Below are experts of layer 4 (counted from 0) of a mixture-of-experts language model. Rows are named router (the router's row for the expert), gate (a neuron's input weights, with its number), up (a neuron's input weights, with its number), down (a neuron's output weights, with its number) and show model dimensions 0-255. Each number is 128 + 24 x the weight over its row's rms, rounded and kept within 0 to 255. Numbers have three digits each.
After each expert's rows: a language model's description of what the expert responds to; "raises" lists some tokens whose logits its average output raises strongly, later layers aside. This comes from a sample of Wikipedia text that the model never trained on.

# expert 58
router:111131168136142128129148124168135153102058097143093078141115138129136161097120147142154143082108136121160146162135163149120148117101122102165128105109151101119137165160165136147138126130184088142173135099121115116150134103128129131101056130102103144111149117104170130129110113120155155128150132137103134133184152110087082146108120124067107146132130166093158122156125104167133142150136158135118106078089150140118157138137119114158160167070122152119105123127147129120114153138142130108149119107131151120093113064112129108152095150109116116152128129130159123115105124098183122156180129131139135114123086145159123125160127124161110095106156114142126136130108152139137092106110163125120108155155140100157148149101157167182150130117132098126138094159125094115130136136134149
gate3:136144147147131182101163114142125112113132152120137114145132142110113105126140125140141106132115146106128084141083155144116122190148127110131079133144091135146115130142083104146107103141116136106142094149137146140123151096147119167156169111132151132080158131145097148120136103165121159131124129084108062122112153121162139124114138142163161051097139120135108074167125172166152111152110117156165150149098116155174105157120162095112143111132080135128119144139111163074070134156132126123124121132116124155081133175181125140100136099128116106105099110157114138108150074166144183140153110100124086159151137128146115119124145125151133135142168135115114128079109133146120156111126093147123126143154103141120118122099150111141096139117105125089155127133135148158127156108135125
up3:132120127121161177169157155126124119120094131193155134146122114115077134113105156135099148138138140123161143140157126107126134106118130144157124129135118139138118144161103158138114151154096183184116148160129125117114127143174109127138104100101085156160119150110130086118108120120122101108142164102127109138124090121110108137121132141085115150110102130076110141138119132072138145131092134140108104120115121138088098096189126123124151078164127122122164092115113162157141118121136155135152137179161129120112118110111135099133120139104160124085098129107162094134101178148117123132109065116086165112117139164166143125122156126077154109128135097120151179099092112125141149178115136130141140115167122112124145119161152121133187113160134133114124110140129076171147095145104109
down3:137106147083106158097133138108115117143099122159128142104128112132142108149147138132165149117146158107104138168119118119076154121065151137094133092136122151183152153119120148119142118141117163145081131110087119149162105145113128080157113137139120125131148161123132130158141163106114095149082196126163064101134137104154092134081107121124074163132090149155146154142136144119142155108130127087140124160113156097117153126157120157088137134117148104115147143133101146132168117142092097105143110161083097144155104105103140104098146179132104146107108135111133121146128100158103151149107130124076128129126111154135157159074119112108118115125135113134060136105141114099135150128096123123156108098096128115154162127136103143103121123129105104127111126113121097087099075106139126
It responds to: Plural common nouns, often as subjects or objects: songs, teams, players, events, results, studies, and the pronoun They.
raises: "hip", " of", " in", " at", " from", " on"

# expert 51
router:135128149098092147123140094142148162134135128147120110157129136136139121098115102141118142138107146176168128156071102138171136122143173135098131164140105129126095159102121106119136125108119119084154140104088133164105102115133121126143155096103158103109155169158147127081128144139125139118120144192123119145152134137087124158125184155107112128082163148127168113167114160160129134131155133134160183125113118139157104107100164122163131148095077140104165139182088102151106151118151090135118133129124117121114113135183181151143151114137123150085136118101106139112114102098149153097152081099158166140156126121126125140166085133148155165090118140144073114110118121105093116095162137160141163119138128112124116113136152129118124113090103105132091124152117123131147123087124119
gate0:172133099115131134132117152120116148147127169139143151095110121120164129145141164173137134158132132084114134133214097061118110076109130139109120116164100125136129059112114141171146118139108174121139155113142104133126175130145183103095126099123134092108107116141099122122126096133114119141126115104130177076126096098149104103147134161119132137148140197145107134135103119086126139120145155099142096118128072118085119141118147122156129150138103132143109138117139176142174105151151120153109074116108137134131141124088089169086091098130120133143116102098131161168119136155139150121137102135096115113083088115124108118103128147097118107163155109141134137159113093143098118124090148121132131129162111139127136151108136134099152141142136119132138177138122125128127129136094172
up0:128130135179114167095157114135122127172168089150158130122119106121104080119104166159129139129141122160182106097106132088141123119131104092113145137085171124099096122129089121122132094099139110125142139155159097145116105126147110181119122185136152105130135147128121142109151091114140117095132092125140103112145116137089174124109111119128145117114080102139119189126114133129125124110118164075148150108137135097121157166171135134090126133099166152123177174146117149121158138126161162136150124100153118133161074085114129194147093131143125133095167127108091118107130154155131137140124112145135156101106132141113180153120137132157130167132115128101126111157096135151141137123107099143111125135138144155127116165170077127172139167163159136096139139162125127140147122118112125
down0:041098133095115120136142119140167133139139137130119132132144154098130128130094106130124149131099119142107123108138121136149106124111166085128113128116102152121132109113119118111106074116089178100140142140129141133110140119104100128092146137133104151115171190158174117144121140166056148125109180155137128108150124142119216155128142106135095123120154117157124127158131105135123121128105125160127097123136118123175149122173075137141134147096147142097124101125185144145135086143136161080099092161156140108140121123141157139141141162143140091147109119113097144116150137118102140105119101098185152099116105138104076117141167138098177124084123129128126123105151090115128116118154129121124119135125105152105136124140106129134146107134122093126143096105170152147188098158129134
It responds to: Short letter pieces right after a capital letter opening a name or word, as in I-b-n, I-r-replaceable, The-l-ma, Mah-ab-harat.
raises: "man", "on", "el", "top", "k", "y"

# expert 3
router:117129138099155121165161098160120090173147147123120101115115147134152123146160117100116083125110113116153157169160117136071110093136125118100157140132109119085095146135142130187101125118127125097165090129155079148088135127111151139141168122182158132166131144156164115129146103113103169129122106130153153161101106086115124141116146136139114115172131119134141175098144131130111109164113120129126115139107153113140154122087126109153167139110150126173075120104104130132137125131106142164130122133101141104156176139131139135119112133139122120070106121146137108120141118125110178140110106109111081124133125104075120109122126167167164141156141198081122094126124116129118134136115129137121076137107099062124162129123116133112122130079119175138134162134158150143147170114099149
gate0:137097128095139114143120130161129112137132114152158115106132100115127158154158127114119153133122156108125095133106125107135144114110108108069128138106104155134123137121161112137119077098143134137152099125084147128130130125101140168158136129150168114129131127100136107109095166117097108172112098129152127166107156139157146141118099114129170121131164095150125101100166161142127136080161142129128130137079124110132155136116101150127148082131116117177135157126156119149111136155148080126141181081125146150071147094135124112145158127056097095063094140125142119111109104134145132162072081123144113148095127125149125104157159099123177173104160163136147084118154103136159098129159126129161095119148146109173108111117168124172111135168150146118135114126101125126162124139142142
up0:124140166119135137138117163170134139128132159093165118127153167157153121099117103117122124128114135177134091128159156145096117134122127160112127136115095105150094144103129099098123101105133142102130145093111135129160111120074105130125131103120127167119092108146136140144160139144126086111086082103138129145143144137152121116160133062109108128115126115107129155120159146145057137114134095105108129111168137121108112120165107119103125109143107090137083144156107123127137116106106111079112153136083144126148104133110104150092168150131117175132136121116101136150160104204128086100135101104162107172145106167130052120119107145199117149066125121144129119121127132085128141126174129127127142102121132110161137144141112164135094134129101129121145074125127149140170136127121143
down0:163101136115157121172153128168132138101148156139146092147120128123126094127121092145120124145159105134163120124149100116100078137128137122127164138164112156179128125117097104143111107124139133136137124128069153094139117135065110121133097117138091143148100085137104087167108106134100128174119156159085180116144144123118169125160125117133129112124126152108142128093104109158104138100144107141154150132138115114125110141084155136145144155120164157115155129115080123138153121153134115126139187101124157141123150144127173167120166101138140105105074119139115146139109129116160099128136138112118104117149176117061135139098129099135097170158120147131167084123148142099133114156139123132071140131120050155125149121135085154111162141146151135121120118127087172147139172123139130
It responds to: Second words of proper names for places, teams and institutions, such as City, University, County, Games and Reign, plus °E/°W in coordinates.
raises: ",", " and", "'s", "\n", " each"

# expert 13
router:097147101138145173100114115126118141116082152082131111163141126114131117106100174130150095106097125106124096131104102142132084116153122113118098146150146158165143129112109129102130123124103111095123170143137133104172127112102142153150157143107176107102144153121125124158103183122107089084150137165126138148184159133111129117152105134116155143099174164150142131155112125173139134079135126116119150112150119157161112106133157142114127120102121165118146156140138126126118167121157115148105092172136097143124112177127107126087152116146142142174123104120099146081153111144145126110140137114176147179069139113173139113158110103090143147127114109135140163094136107165114087079111130134175149158093123139145148129111162092115166141152142085111109108139154128119140138102130094
gate0:124106190147156115120136115154176148130158140082150133158140106072145149125145184104104121085122171137132103113192123111129141094121070142099121126130135138133109090096135101097132140141164127155100103148122113120131151145115141162125140113129119121094124154113107125112127072150102127101173119115154137148133139125114094128164109093133098135085123125106144152167091113103140099115110186151134108124114147147128132109156103116163150117101131130123168153153121130114191130129150132092135135124147119102062129074146134200134128140092073079152093129123109122097085135116146131111155105119107125135183096150145125154151142117141147114163123089132113113149144147131146130101114098103135137118148145122133162165107128154107143170120152133117152140119110143158113133110133106
up0:118131094129132120122112107126099115158112155170161112138116129113124121146123101155150150126143122115095086123165125108100091097129144149113138137137128131103124173159091126135169142067098116097110116140097090177123131142120144097112138128160117110160167157096126147130128138111124142110129135149126140132118136113090169113100116115077146125142137174077123120160119143149129132136166093157182091147104114113117163130092149124121155124102135148162101156138151084070138115170131133131122116111098128115105150130147099115142097147143154104137176142130145134099117121160101116131096131150134107096111144166133145085102082102117124182124169137154164095147081142117099172124122173101142120119122160163139143131119082084156158090119134156164093109108131150142164135087166117
down0:109063111114096130117132111151147104072132095129149134084155139114107125133108112112119125139180129082132124107214099187145120167108089138160136168130159127136152145146115131164141064150111144139155126133163100103125108153085079130151106129150106114116127125190138131149149135096142105147145114109140128107115151136139154121161115100131128119127088106102110112122152109103132106164112143122125110092103103099124184139107116130122126139134146127095110139182140137160146122123151140086119171171145111148151122130160082141138150155101136134146143116131152153143110139156135146064102136121097146120139136127135091140155136098090105143128129112151153172126144172115123137125166103123138104122097157132075162183121128116122137178134133144115158127110136147160139121108126137
It responds to: Word pieces inside proper names, often foreign personal names after a capital initial, as in L-ley-ton, Kr-zy-żaniak and Bur-berry.
raises: "al", "ob", "op", "o", "over", "ic"

# expert 60
router:113165124123167095168099112126101119119137141120112113136139098075122158109170126111161157140098147097087092152103144120162112151151089137084096112123158159143145143120139147154204083160122134114123094103110130125127110111110148139124128112144171142126155150118118128099125132143098095152130102124142141128134159141169163137111143119129124130110133107142171085143081143112159107105141104128112162135109071119141175116118151172135109100110161125144120156111136133102149163107155122133139099138087105115109174134109110133146166098074134156156120121068125147156113119148146170133131153113157092134108114142130155134137145134103132121186120141082156153146141086139134106091089139116147136128155124127159141128114120114151106112162099157118152151083135158136137090123073157
gate3:086099153149135095129149095089101112124137143110129148151115095056140143136146111135155141167114121131129104138120121098133135177133126073166119103096146100108130096079160144162124141123118123132135115147119151115155134116111127131133153089119136161127083112102121138149143153130129131142133104147155107063122169132120123154182125125161120110110102118150093095109159153123149146102155149183122121130138111102142139136101131171139162131083156123158126148109127158134133164101107136107148099143096156117100111115106119119093136134113125121111101119112093098130123173072133151115092142130138076123107146100129117142089083133113134103098146165089116153136115106135116136115154081070088149119119130113154131127122127147112094139085075094096127180106104159110093173139105121
up3:071115149112160127100092130147156118121099132105121133113168169161145124141105094157142129121130141124087158153135102138110108104148146095096104137110102122093157101167118109128138117104109114085113125104150108179029166111157132109097121146181115141148152117121150151130097066098149105104124139123143150098138123116147129123100109134111090138092112099087120162123088122118113139151128096097156135149094108165125102168096163120164109111100132101097080106115115100119145101156120102169119137104088091131145135127113133126156154135135097140170107111136095133159096157131124144110108141156136134137149109103119142149126150126138130114142132131136136113163154119085149101106133129127155125154164111163125159109181122118118124154168113146100142149103118099165142078143128105
down3:104124073111146173135141135121131164122119153113161134171152116136106112094115144116096091133159097167119122112083144107125111137111148117142080163091088187141104127155113109131165085105131125109124134143165149101162152151156098100128132146141138138126141170105121116117109113131128127095105116147110126127117142153158127161195130144096121145123135128114137110131121079135128107192106130152144140135100157130115124136090134105160126113126153141169145106107126146197141114147150128146165117112146109160172083116137108159148158156115094151154070138138171134160125123118105157154096132100124147125186141150103119134150128124133110125113097140105115127105150128127122156080146139122148104152119158068149120087109143182107102118117084130121108101099131101169148139117113159
It responds to: Nouns after ordinals or numbers, like century, round, season, leg, million, plus middle pieces of split words like st-at-istics.
raises: ",", ";", ".", " with", " (", " that"

# expert 63
router:104128138143121103157168150144142130105159116139138094113160157178096115143174153137145105109135119138128124176151155160085121120154124094170149131127157132143131153152106118133112106153120136098122142129147113122145148098140137095104074186091129165150089107120097123152112155142164128138128111110143151143130114093099128097132107145138145115172145117119095118128147088118114092130097114156111086107086171145161137085146137123134146136141125110138140124088111128095138119135114118176155084125162129098148178120135140075110079138161106088128113106126159103118141127174112134165177142125128158143131160134112140133089170150103111073149107151158110108152102165156147087133160119128118124152087098112121109122143090091157105105148136132132167111096107125105101162137141117
gate0:105139148116109090122139090156139159137151161119110169138147140109162140118129129162084100137150162135096079148080083119095142135165125130112097129151134108102129160159135170112109144093091112148107079178100127151150113130110138179133139106109151124090107133137142142098156152118120107136122132151119134185158134110105097127112117148130102154096126136089156147138105139116132156126102147130102112129114083172108158092113105154097158163145154122130139138108093134162118125131121095098125109120088114147167123106079117119118188095090132107170137153099123136113084172112154145170136133113143103122113109135180105129111096137159132148160167136120136113146146088103134142116117154151113128131108132127139102145082134122080101125115157155147093100111130141100160114090105160
up0:161151117147136098102108146102120082116144103135121129123126125148123120127101115141101103072125102130148078129091175122118109124127151150099124127120129098083099151089125113104147130083118090091137137139149142100136136132115114157142126129150171127131128130141165161138173155132123110135114159130109089142116128148133113140088120173160113105123122147161162165179144114141107165081153135129134123144107110120166110132097152098112104127125103181156115152163117119108125133134102129131157067099111124180136082193136106145150183151109110128127137134089087092106166129141168121119114139116072153093115114164152122134120106142128170102127144169089145127120086158112101176087122127150134076140110148117120092143127117115105121158103133157113144172156129109125133115104132116
down0:130143124144155133149170158119096117104126106108104101103137159089110141123107147140083118086117127132143158139128151128091090120121139135134154112092114114066136176139123135148144132068128118112130097122147154112132135124103086161121144146122120122129124137173116164156134199152179128138101155123158167104120147133145068123101095098154092092095104131087122140158120126171110107104107124127173137109135101113113106137140089144100130130159093130122121169124118132134097141108097147102078098117125128117122094145087135128101104089083155138099137126146115189144149113097120126105102109161113112127131127100147134114161126135114165142126156120102155132124148108160106164116155160088151113173134101132077140129141127104127189107120097141154138143155146116116109129160171147
It responds to: Quantifier words like each, every, any, per, all and this before a noun, as in "every three years", "each day", "per sq".
raises: " ", " major", " other", " individual"

# expert 38
router:160123133096082129164115096102124153144098141095125132104131071132121136102100104142082152102151116111121143158119130119140149133098108114140166148109132113133135103115145127087131167116128154193115117104128106112148086153139118160124139148127136117124077142157188110127135130121107107148095156092133120139126123155127164143155119102150112121157099151151105149164151138116113143121163139119151131110120138151157136116103132178124140162100159181104099115119148157153094155095184164102144145150118134132092129108068140124182120140128133159165135142166135131126133139085104061159127088114120134108160114133134146112164115092136111109142157106144159140088172142135149126130128123174121103128090145117146117208123144159123155107132114148092144091116131104106126121138109160
gate11:136118131144147156136138080158153123105135138130105113137109147120096122156081137139095138107160135157114074122097152093088151086129124167114166135090104198133132132108162166117180162101124140185138156146125099150111089131113169160142124121170117130107110145057153133150139137119124128159116111143135102138157123140112130139138134116146152202123098121085133136151130129124139141133142130115090081106103123175122131163125111120117158097123116122114159101126116140140182161146138097106138139117142117108112092081111134136165150141118171170129106189112144128132127082103124078128110120147165120118145136161126126130112154145168148122117148158122122139146134101115093130114135117141129150126098140122066148133104130126124117111137146178138120108085106128151169172120111102
up11:151148142145135149154128110139110144131126111130100113098111117128164172135132072072137132105137133165114079130117125132088134148122103144138116130085125196121117138119137158133198138142088172175135117139144137161153118131099165122120096122135166138132090123086123165147140135154111140176146121107125104139134173161117129144140135130138124151128127089127133141142108123095135098112112142107095097122138086149134168135160131134144122107111141104147147137107142131148161171143119127140131092140098132115106141172118115127143112130126137139090103143094170129113123133127111129165122129134153178130105130143131140049134130129092148148125145147120167136115140113113111138127097093153139116147066056109097094145109162141095114079126163136137158124111087109117184098109064148
down11:153155117138118162098140141057125157160143112135161111151194141139131084093129141145120130125142060120121127162149123109124133121109114123096119147170139142149129120182113156098107093116142120143161149108136154113120190142160124095122091170144157138130134100111160132134166100123098119112106114085137138170104065100102132127158122119114150135150092143156085100144145108106114124154119137135159119107094105114144121166108170127098110112151132118117125142104120174108138088096111106140125133143114134153160115136140091146102134143131089155094133146135112095149158122101098149126110126137198107139144138125125139154105139126150166121125148120122080142108142143126137139146189139114186168087138156112141088138149130130156121099143143155149157106139146144078107127124132108
It responds to: Century digits 19, 20, 18 starting a year after since, in, established in; also other numbers and "In office" in infoboxes.
raises: "89", " /", ")\n", ";\n", ");\n", "ician"

# expert 24
router:123151138147095095125150093171167140167115097159122102141158115195129097168139116110160113101116102148149157145129159161140125141146130157148152114170136105163108127089145090133127143105147151097145143169145074093120146139140128120137113108139120127158113104154133104139117094133129175106091090149120117136112093137093087107151147160146115109154155119090103155168141141099125104148112130137125073117072157102139105152154108113144133131138131117160139143084087144116116127130112111175143147099132150129137182115150112093111107138137099092112131075177146119112146144141114150185144146126117129127148124143102157151101128130102149095137121108164112114113081140139124101146113140114134111152094122087128126143170092130142122153132102130167146115107117142119140186134165084
gate4:131134158120148143153134152130148130149134146116124171117093188161106117108100166127159078185095144165092137135096135160149154148132129098104129158131099159135113142126154133137136151150122103160113154130121128137148072125120145146119169149130155153130122116122109113138107126104129147147155126120098156156162111136167151142169157128114143126146110106136144133104114141131112104130121143122136092156148129110106175120111146165124138133120111156116144160184160142158182123155130111174157089139101112126087145164090133119098138098122136117093144136094144198090127088114128135145147099106138146099139152140116083117131124140125126148132129136125092154160133157079121170152085116145152143116105118155126102160140125166115110171098116083114180148191089114145113171138114149
up4:130105112131168148081125136107160122137121104133137103129102083129075130194131103140132155125145132148116123119138130140136076119124148140129182118117157123145126124142132113085168136103144106114125156127134144138122120119151118132171094108140131171130095151123133117135125085144137120099128153181138114147115108166107087126143116151083176095117098125084116156132124112128149138120131061093157137128129094107116101164129135153165079106141176149171150051114141147119140098122154104104117134133135116186159140104173131115160104090123151077129113143112148125174094117164119118145127110168096152111116148128142119120091127114106161118148105093153149132128113145112141138109110151156157148169123101153131122149175133149101126123141140167186129095114128107109144094137129105
down4:120134156153099160093165148113101142150126139101093115091124173197153128124134115167135142112128145123125167145169168086157133113121100144155140129130127074168151084101140097113157119163099123145079123099138077120124128139159161114138097146117115135141151139112130122099156150152121118104151141185088114148117134165122109162113141149134135076103138147119195119145145136118133174138150136107139083161111144097146103114132169122137134138120174096174111140160157091104152107142098116145162111129139106103126169108150095094131142111140080109114142125135155127106140155114094101144143104130105134096090080117116123132114110155132160143132143137105107160133113097148138162090121134119092133117110117097164125085148116110123151120136117126126128182165127106123154156096134109
It responds to: Line-initial hyphens starting infobox or spec-list fields, such as "- Surface:" or "- Armament:", plus some name fragments like Rev, McC.
raises: " Website", " Preceded", " Parent", "aly"

# expert 31
router:088078094148148141108126120128109121099180156134138121094125166177141118128114109178123110173177117176115131074134171115129134139135134111110113141138110127105106148114080135138116128089120102122150148114102087151090145120128100125111166154147083121114119157100108134139172127114136125113140120050113124147132128154109127157117134150117142174124096112120151148162144163131101105133115130146141076097139114163084120150164150116131126120130133153112147117113100124140117115167105130140137168108158076116162106121123135142124118135145172096131158113168119099106143149100106125126068137090094131138107160116107132129114120146121165152144107134122138085135152144117094109152098126142094134138158149116085166128139107096118129135096167151113148119196120130164111163094119089
gate0:125127110166170091125125112117118131129132111101168166127137126151125117134126142117149131149176124103134134123168104101103131109137139140164129123105114113142166121132156130134129134128098113124098128134140114083139084078144168122187150073095116089094132109124146178148114101126130135148095148125192119107152100102179134091161121137140113098103111121163121118105146108111166161143118193105155126167119147130116124141117109131127134148174163108108132119143151100167117125130146110049105111139148134135153108146134122172137113137120137128109144168149144102160114128174119142127084149093147120125155109135162153144110158140148153146129131150137086098100142110131136148151154122104141158080078122139096097132119141141108106161121093093109159073150138083153128092141167133
up0:147114146124116127149126065118193144131175103126131118119081134088097113161148160126117107101122142142149128149100117117116134131110128153094102157135147147105126139121155146157145112126143129113161117106172142130124126146144110130100162119130095086099109099090158132143124083121136082139090101110099173181138116108145095099119148115140076102133129173151112104105126101147124188123138139105152105137157137135126119124163108104171156141153154170116155121127083124089139110149117077072142109114144142068142108113106169131137152117137106104122114122128136130171114120114109132119137118138110150118178125135114124133121103143144095183128109143128099112168122153099141141119117110104151145080126078132105143123072123141148107172147119076122110156113128087129154151126103165
down0:127089108118140170147117137156157126120128117102124143098091134142108118092131174123100087157119089143130173140116154155103103137124086164097135156075082141157141177102120151126166121144149122105137133084141183131143139146082140151123119149139164156077167173133121109132135110130124120121115111143080120172128139094133114163152150129099148099105154118110128178133086101116093136119154191150138123126158107166110167152083125154126113131143158099144122151137129095139097150093091136138108138151161129106161111085140137098135124130143143129124135121109127132087161134127078135138122108157146158141141085164123131131133141111108118152134172164100110130139135149118126166101166149153152137126146120125084137091139109102137132086136145126141133174087138125131166083139105135
It responds to: Endings and inner pieces of foreign names, places and words, such as -st in Tolstoy and Karst, -an, -man, Lanka, Angeles.
raises: "ers", "ic", "er", " \"", "per", " "

# expert 25
router:115161097147130137135132194162118146158134127087095124108144157170139076107131141119136086090098129088190150124135148131110140126139151118114144136106137106130150153161118115127073135126119166140122145183122095129124150107155162107097078150114098141167120102131080145177128142081109156105102114126099136161090130091099082144105107127100154124115150122109141160133140151105118136119116161153114136106106172088156131128148081076102131129164125117130137140082106101096165119156083129176123107148110118133134145107140130105142103138128120115148104132113138131098131107116100149176132117165120120114094155137086122113070129127124113165145120139118128093107124173188104127173121144138097093131109138125139103129120112122106117087151132127145159122132142150131111111108106150
gate0:133121111131118123163166138131104105120164119153134153153145128136163154139141148141152125122128121180104139100165088159144078100161134157154149135137137146129124103146134119187124133135099185172122146147149133081120087103083138145124153094090120153080109149127097169115056154115118139135156118159142141150121133139170151105144124112113106120136130153123136125127182114095094136119132131135127107151074136188124075080131084139118125121163144121106119135119157156151113124124152174144124120079124103133167121117142072169139085150127173097147119130122104129102141113132074108133143126070131135119120136140083135152139147120107147120109129139117123135170090110104169141119100113090148130105152144112128137164138129136138118128127144113165123097153081121135140108103155142
up0:132132132060125109126163109101118104138108139121163140089136133098113129108157142102118115094116090174096129145132151089086120124106110124159126176178111170101124112109108135124200127143076161156132147097106096136116164132148145164163135162118124177091173133091137147130104161106148132163128158171127159101111163119141141112146137131146132144139124119096123109182136141121100180110104110133132111140117145115143098140129124129106146095158198162127144122153129138139109081129125107156116154121122132149136108095101103116097116130117205124120123125154152151116126111093124161148123147185143110104144158135108107090104127146092153161097142145135130118136100172131104175141093124126106155120093170143129120115136144135112121103125116130172139160125101147128108139138133127
down0:178142107162117088136120164134151155121073138114115106131139090091147113124134106133134118130099179098134168132129147153102147113128075147159116135127127151096106085108152137102161142158094130117133129120102109151146123117107135127151156141119117118127151094094082118126186134160130160115107155186107141105167112070112079167133150094074110113113116185100140159121133154157141119098121151111144126164128145141111136129106088126111158137127098143157128162139123140108124138150111131125120147072118173157134159108119136090130167130133153146141137108169139114139134131160126114159093122154117165134113125151123096096112126123132148127128146092106109145128134122132113115132122131133079105163124072160138169111131080067125097108121118105063110165130157106125123146137135107
It responds to: Blank spaces and numbers in stats or census tables, plus nouns in fixed phrases like given name, rail family, and title.
raises: "ogue", "son", ",", " ", ".:", " \""

# expert 28
router:102134140153166168164131127150132145138120098115093118108118119142142127147162106121136150098100115170121124133142138149133169095117121114139095130124172123153138093085132151153098111133138139131130086104121140149100119117110106171107112147097142115158140171146154123088102146121121165158154153096124109088092097121158114168111104134139085141126112083169201133086139136101153149121123123131182146172111090096144130148102115116124091128087121134113094116164127102119140154150105132139096135116064123134130167098130094137170121099077122110098173150096156139127159116103138156144151122110121123090100090109144179127118134130123140147128170172087102143130130126157128119132075139125112082122136160089110126126115113160105114105108085113101137126120106131133132112133085129
gate3:108122110147123107082099109147115112131103119120139113145114151132104108127119088097158139100159091096098120097098127151126160111131111081126147125120136099114110132081123102122110105129138118128133108154142145137150097118088166177150128180144157147100137113093143090099168124142135128089137095106145119163161075130117130116122117110156106119137147109086139116217143136153140147191083138112137137158134139130125136112124150116163136119117130131155115185125110130124124143137140135132139084110108137115115102161134129131112111106082140174160135161176129160169104145134126135111152132123110118151102128092118087094155129168132138151094147150164131107112116117118137160162168090088105131150138080119068095105101144149147132144107165147111111114083149147108175134117116095
up3:181110176066110129113116140121151117118116149124095085106124043187139102126126140169164143141096121088166141166162123101131119102141151129086119125108122137124094154170119119158171169098131161064130077138168145117135151126110118109141103134127098147101139141147078108112110137130128155109136089142108119140073131087119118127124132156131160127137141110107109162101096135090166123099112110129121120116092149123082149118142154123095114145139069161136141134131116086105160133154110133152094150129123135120142127118141118128138145122142104157136103110109117127107175128101128162155101121192129113090129106136127149146140112108140131140131139123115180135121159154111117126135103159160112098117144140121142154154108144113116150109135117112140166186155129081149129144132115154
down3:136115067120114191127119147145135119135151122161207172157135134085126132109156132139135106163129115141087120106111107139104113152144151119129180064123147133115163122136161151123119148146153160162124126127143132150094100125146092107113117112135097095116098168137182095110095097122043146157156119112159129111107136152134156081141120163159130116126125144097144128109148130129116149106131156134130098132170129150077149131105145113131112088119121137122113105116163168109153075146144124094106097154128096134103133097093106112135108154117101125120127140152131146121115094126141163142146143101129079102159142139128112130131135128128111099112125118148102079166120099146095104106134085152144164094105124151143126158106153121121159115100149105112116154154139079120149140099145113
It responds to: Singular common nouns after a determiner naming the article's subject or a work: film, album, song, show, single, place.
raises: " ", " first", " (", ".", " goal"

# expert 34
router:076113108160173160154134131144140134161136111097114150168139125127131102114128118122169114125119123122115133139111123097109083110089121140068161117150112156079168122131124125131104111114073166127144151105136096152120151105124121138152147153136106134126118111087122136169158108119121136102139150125147137156127131141117111150108127145136168128126145134097096158124137126138113125125093128139121092097182149128086061116128151120142127121133174129127072107090132084154123076164096119145070151125143095084133147130098128126128128107161160163178102143129109092174114124148086138156081131109137135122084151144089147108119126107099150138112126140138190150100098136117136088117090155117109144107126125105110136102119114176141150163165124132176161154146154148135123099122126126
gate0:115068120116155120108152063132141135130080116138100116115058166113103101142103094077118138100110121120153114125092119115120145096114087085092128128116120144104134107131188149188126122137092135121153206113152105127163124131111170163142149124159139093093132155126171154153143089116131129175144122163135150137111099137151139096153103136157147151141161124122122135116146128136050133147158129107149102108090083138122126133126131126125142145100139120146138124116131128148129125158121124159114144139128136090130128124156127154121098112144151109151153144141133108160146127125152158135099112109100117136098141119123132125130105137132176129148120209139120134125153092138135130134098134124124119099186097105126133174094130158117152152081117118127148128147145079117137131163153098
up0:131094109112115111141120119161135145132145105113158141115096126130155106148125120149092161105156067088094129126131121130144156146112122120176164128067146165098116114128174148127138134141111126111129159112136136112170126111127152095116117089163139084088146121111146111102144090148129083171160100146111131125130108084116107141177129126116147155117104124141128180138150121127109153145158113111102139130164111088117140055116127125133119152104099095083150137118117132123121125109107113155113111132151149107114152128147078130066166121147114120091119124128116131149156098112063155102145160108107136129159138125121072142093107179170205103127158163133144144113157112168114118152130152169111114146125122102134103125131148120137148118089140111150119140116128120114176147111113146
down0:165061136134128140100163104159131129149106108148130156130132179136133101114163126119130109126108175108156106130138151120098115151118115121150103105106118170135125106151148149151131087145123174117159108107181092121136070132080110116146144160120115119087116127137118174083097150143125140179087161118142125130113106085185122150100144136099137142100126127147105145120176105132109151137118136142126103151097139144111117175155084097110116077096093137093114170095166126113125103131111172121131099146169078118139165127144107130181121139111133113131121132143086127131147184157148161135120129140117165150148121138110131135135139131139127118127105091087104137154105175118117133104154109147129125115170142157163146138108114118130162165120138119152123136161181136150140149141116139
It responds to: Inner pieces of foreign names and long words (Haakons-d-ottir, Aux-erre), plus commas in lists, tables and math text.
raises: "'", "y", "an", "en", "i", "n"